Weights of a small mixture-of-experts language model, trained from scratch on English Wikipedia: 10 layers, 339M tokens.
Below are experts of layer 4 (counted from 0) of a mixture-of-experts language model. Rows are named router (the router's row for the expert), down (a neuron's output weights, with its number) and show model dimensions 0-255. Each number is 128 + 24 x the weight over its row's rms, rounded and kept within 0 to 255. Numbers have three digits each.
After each expert's rows: a language model's description of what the expert responds to. This comes from a sample of Wikipedia text that the model never trained on.

# expert 15
router:115106164102103127162147117134150134116091116164128163146128160143104167099176132137117138156107153069086173158182116127122123118122119166145143112149072155113147144163143118164163119062169102098179158168137124131148138136140130146128123164100130122106146128119149107109103116086146103160132131134118110097105134132137152116107137105149134108133094140150156084145089123155112120149110115120140179167159101104171093135110140126124136136077109120132117148095155093103184117093154157090149119151117149114104123153130127145115126113114115113097128092179117147119101130122110151116079101107150118150133142124126131160133152091154126160134111093121160134159107115165131130131124137131138098125115134126165103089116153131100134141105122102070117130125118136151144149081185123
down0:126179131151124152149150144128140131092112138146129141132133107091169082142119127128160160135113062129079116149134140165112121093114118132126138098103155089158196115135120147124152141138142186116145151106097135152135176117130131103120146140094127141082126096119133141087128179121140131121149092147158110121146150122133141138154146134140187149106115131164129157148099136156139096161106137097129136138126122137123150154151133163108115131094109112117094119167139122121126160185142139136135104121102080093220153134142119164131138124115115135173109140156170141119131129099093171096132137117176129159144092131151107113130135111100157113099110159106113095105141144083112104122147117099117126090146119142166129135103126154123107151130152100149126104166092128100113143113106084
What it handles: Nouns like number, type, order, rank, class, category, plus capital letters inside acronyms or names, such as OX-5, NXT, SCOTS.

# expert 39
router:156156091118166169114127118137139114153145143089156102099126117112158120111125129101085130135156109153144107160103150108163120131119124148156131127115167123109107150099152140106109133158096143137099165107095127160144152123191149137107135108100153169139149083136126095120094144132114112092090108105136161154106060142096122135153106109120104149182108092104135101113101162081134128148114125182158115129140117161138150160138103160107149138111158070154145135130116116132120173151143143121105098108157133131078149112129138144144076173090129129092102142105107132147172112128161155143144141151187147146090137130132137141102121113137129110145149124093109150123164119174107103134107119115126133140127114137125123143144158144131100081138121113178132101112165122132086157100089113
down0:128148126137138113097131130153090066116109127145132104156093135139109144113113138166104115093130092124121146140076149160169161124113102133126138179123163096120117137175153128124151125097161140142141130105115159152071089112115121108158151126132131101136093137127122137086132144158189092149123146119124099141159138129162129151162078117135121160110135163122117125160107114137137181037095128121118142098102088132138143122116141105115076142084142101105131153108138139103128111084125137100127093146120153131125154126114110132131103126176121123169157134129122098156107141141132121107145131130145122126131126186116113113121173180116170128136100102185151131132114148145124128144094120112126121123119124126099118117162133113140134137076124170133153115140137074080134105093120074
What it handles: The, his, her, its and their after a verb or preposition, as in received her degree, completed his studies, in the eastern end.

# expert 28
router:072107150115119153151140129122143183093117163128163104149143160163099146098117153114147143118114120109123100140124134125118139070143130136133174097145149151142112151128159118159147092142163159121116138157154106128122154127061092119117130120145133132128133178110137165163117137133164093102142118084097112148126093108137135169106148146167105150141126117147118148149087148182143142107091120093116144142117133109172126124118144119096163201108137129108135142140090133144127097138118129151158082141124139113155127133100092128118140107146151089141125111137123116125139125127092156128135168151105136146082127124126130176143135094055118165141114145145181115116126141146125132080134198135143096119127141109168140094118151167122138123113139093140105112172135084152140147102129140
down0:149134158175172096086160107136150105144108085130135121142146145097152115148147117132148089120125159105089099111112162116112110132126139124082129114131101141123129153175113122124108147155120128129183131158102131134145157103124126177143150144104116152107126126117112139153129125144145105151130136158133159122118105163140100170162104107142124130102125108158147096081130137102099121150128098150147113159106156168125104154162115112118128137122129167133096123130121079121117134115152147134145111167140152120136153123157123128156073110130138137152150162184116068149062101129095130141125109133157147115081159117084095132167117116135146110130110184131138121105141140154098117153121158126110088182141082069122151147062105105138131134136141110112105140075132088099122130109133104
What it handles: Short common nouns and particles like round, head, off, place, route, story, and second pieces of words such as w-ound, cl-oud.

# expert 10
router:113162078138114118102152115131115125083173121114099134074109115126124143158165069128131146133094106161126105129109078110120085128112161132147146118145130096102117096145146112129129077111121112138073129152133104096132136134112162140130162110168124096129070121134132118133125136138130153101135082126135119158112136112101100111175146159145129146154132100131114135146102133098129078099130168156133169122147133119150104122091143187142160125117143123129140139117169147125158158170159094127138127178149109107101131118128126151078136125100164132108099140113133130092129107151171133135093114120149169143116125171091110127139172150117074137133111145152142157107113152166108113126113163130149112134165088166124122116161130133136127158086090138162088145112106143113153159177116149
down0:121093179114129150136144157124134123136101091132124106105103123168176106150112142088162141112091119135115131163151131091164122127090102133145111096133164113111188130153153155111164143099109091119158116161121119195153203144125105117107142166149084126158107168089136134136139087163111141129122075134141101135133125137145131109111090135146115113113145124157132130107131132131157122124119155175143145143105083119109131144158153141135131116137104130114121148069188154144176101120126120122168130150092140097119104106140166130125141146122136107100143136151162164126127135168129158153112122136124145155165090124092072156131121148141098120153106172114087102121108138123111153141114157134144152107108140109122121099169126092118098168110155102103145160139110097150103147116132128
What it handles: Short letter pieces inside common or scientific words, right after the first letter or two, as in r-is-en, pr-is-ons, cl-ar-inet, d-os-age.

# expert 34
router:125142151114112103136144100158178122105138117110141137078131132112126135146176098147123113134156148136128156129117100121151132078129144092118116098125103154110097143147125135100132112127111087125125131104111136128123154135107118165128118129124131153118069117154170149170124136130146121136142125125121118119167109120092133117148098100133149109129116164122140141196108156109108098141127108149120130149131117150153167109146113098182144128122157130143108148110152118150102174155088129074085103138105144152092104108088148119099113122108052142100137092101146081139115146150193085150107092142164151119135135132112144135121108139166082137149108129149161146132151128138133091160165089169137136115102130149087132107126125078106119137115174127105084152163126139112129175153173159
down0:112134112113125136133133148146094092131112118087099126098112088128123133169106071118115142166127159116122115149120147118139142121122124139149105153127134161140100124153120122145152149108131159141126128077129190161127159109121137079129208134152140102104140129162147073155128137053138140136105129106093154138129094153138128119103122145139150097110141115156116160177138116131092177091112127090160132130114090135117081123115174122125154129149102094134171129129154130172114130110100110125140146125136077143126103150099137148169119114104098142109113139141158139087085113112122148160116113092113147128158128115135139154111124100057099168137128135119143122135121144104123150148099133112152138119118085182106092168109106146097119154151170131133147154138096127167143164128129104
What it handles: The == and === marks of wiki section headings, and capitalized openers like The, A, Both starting a paragraph or sentence.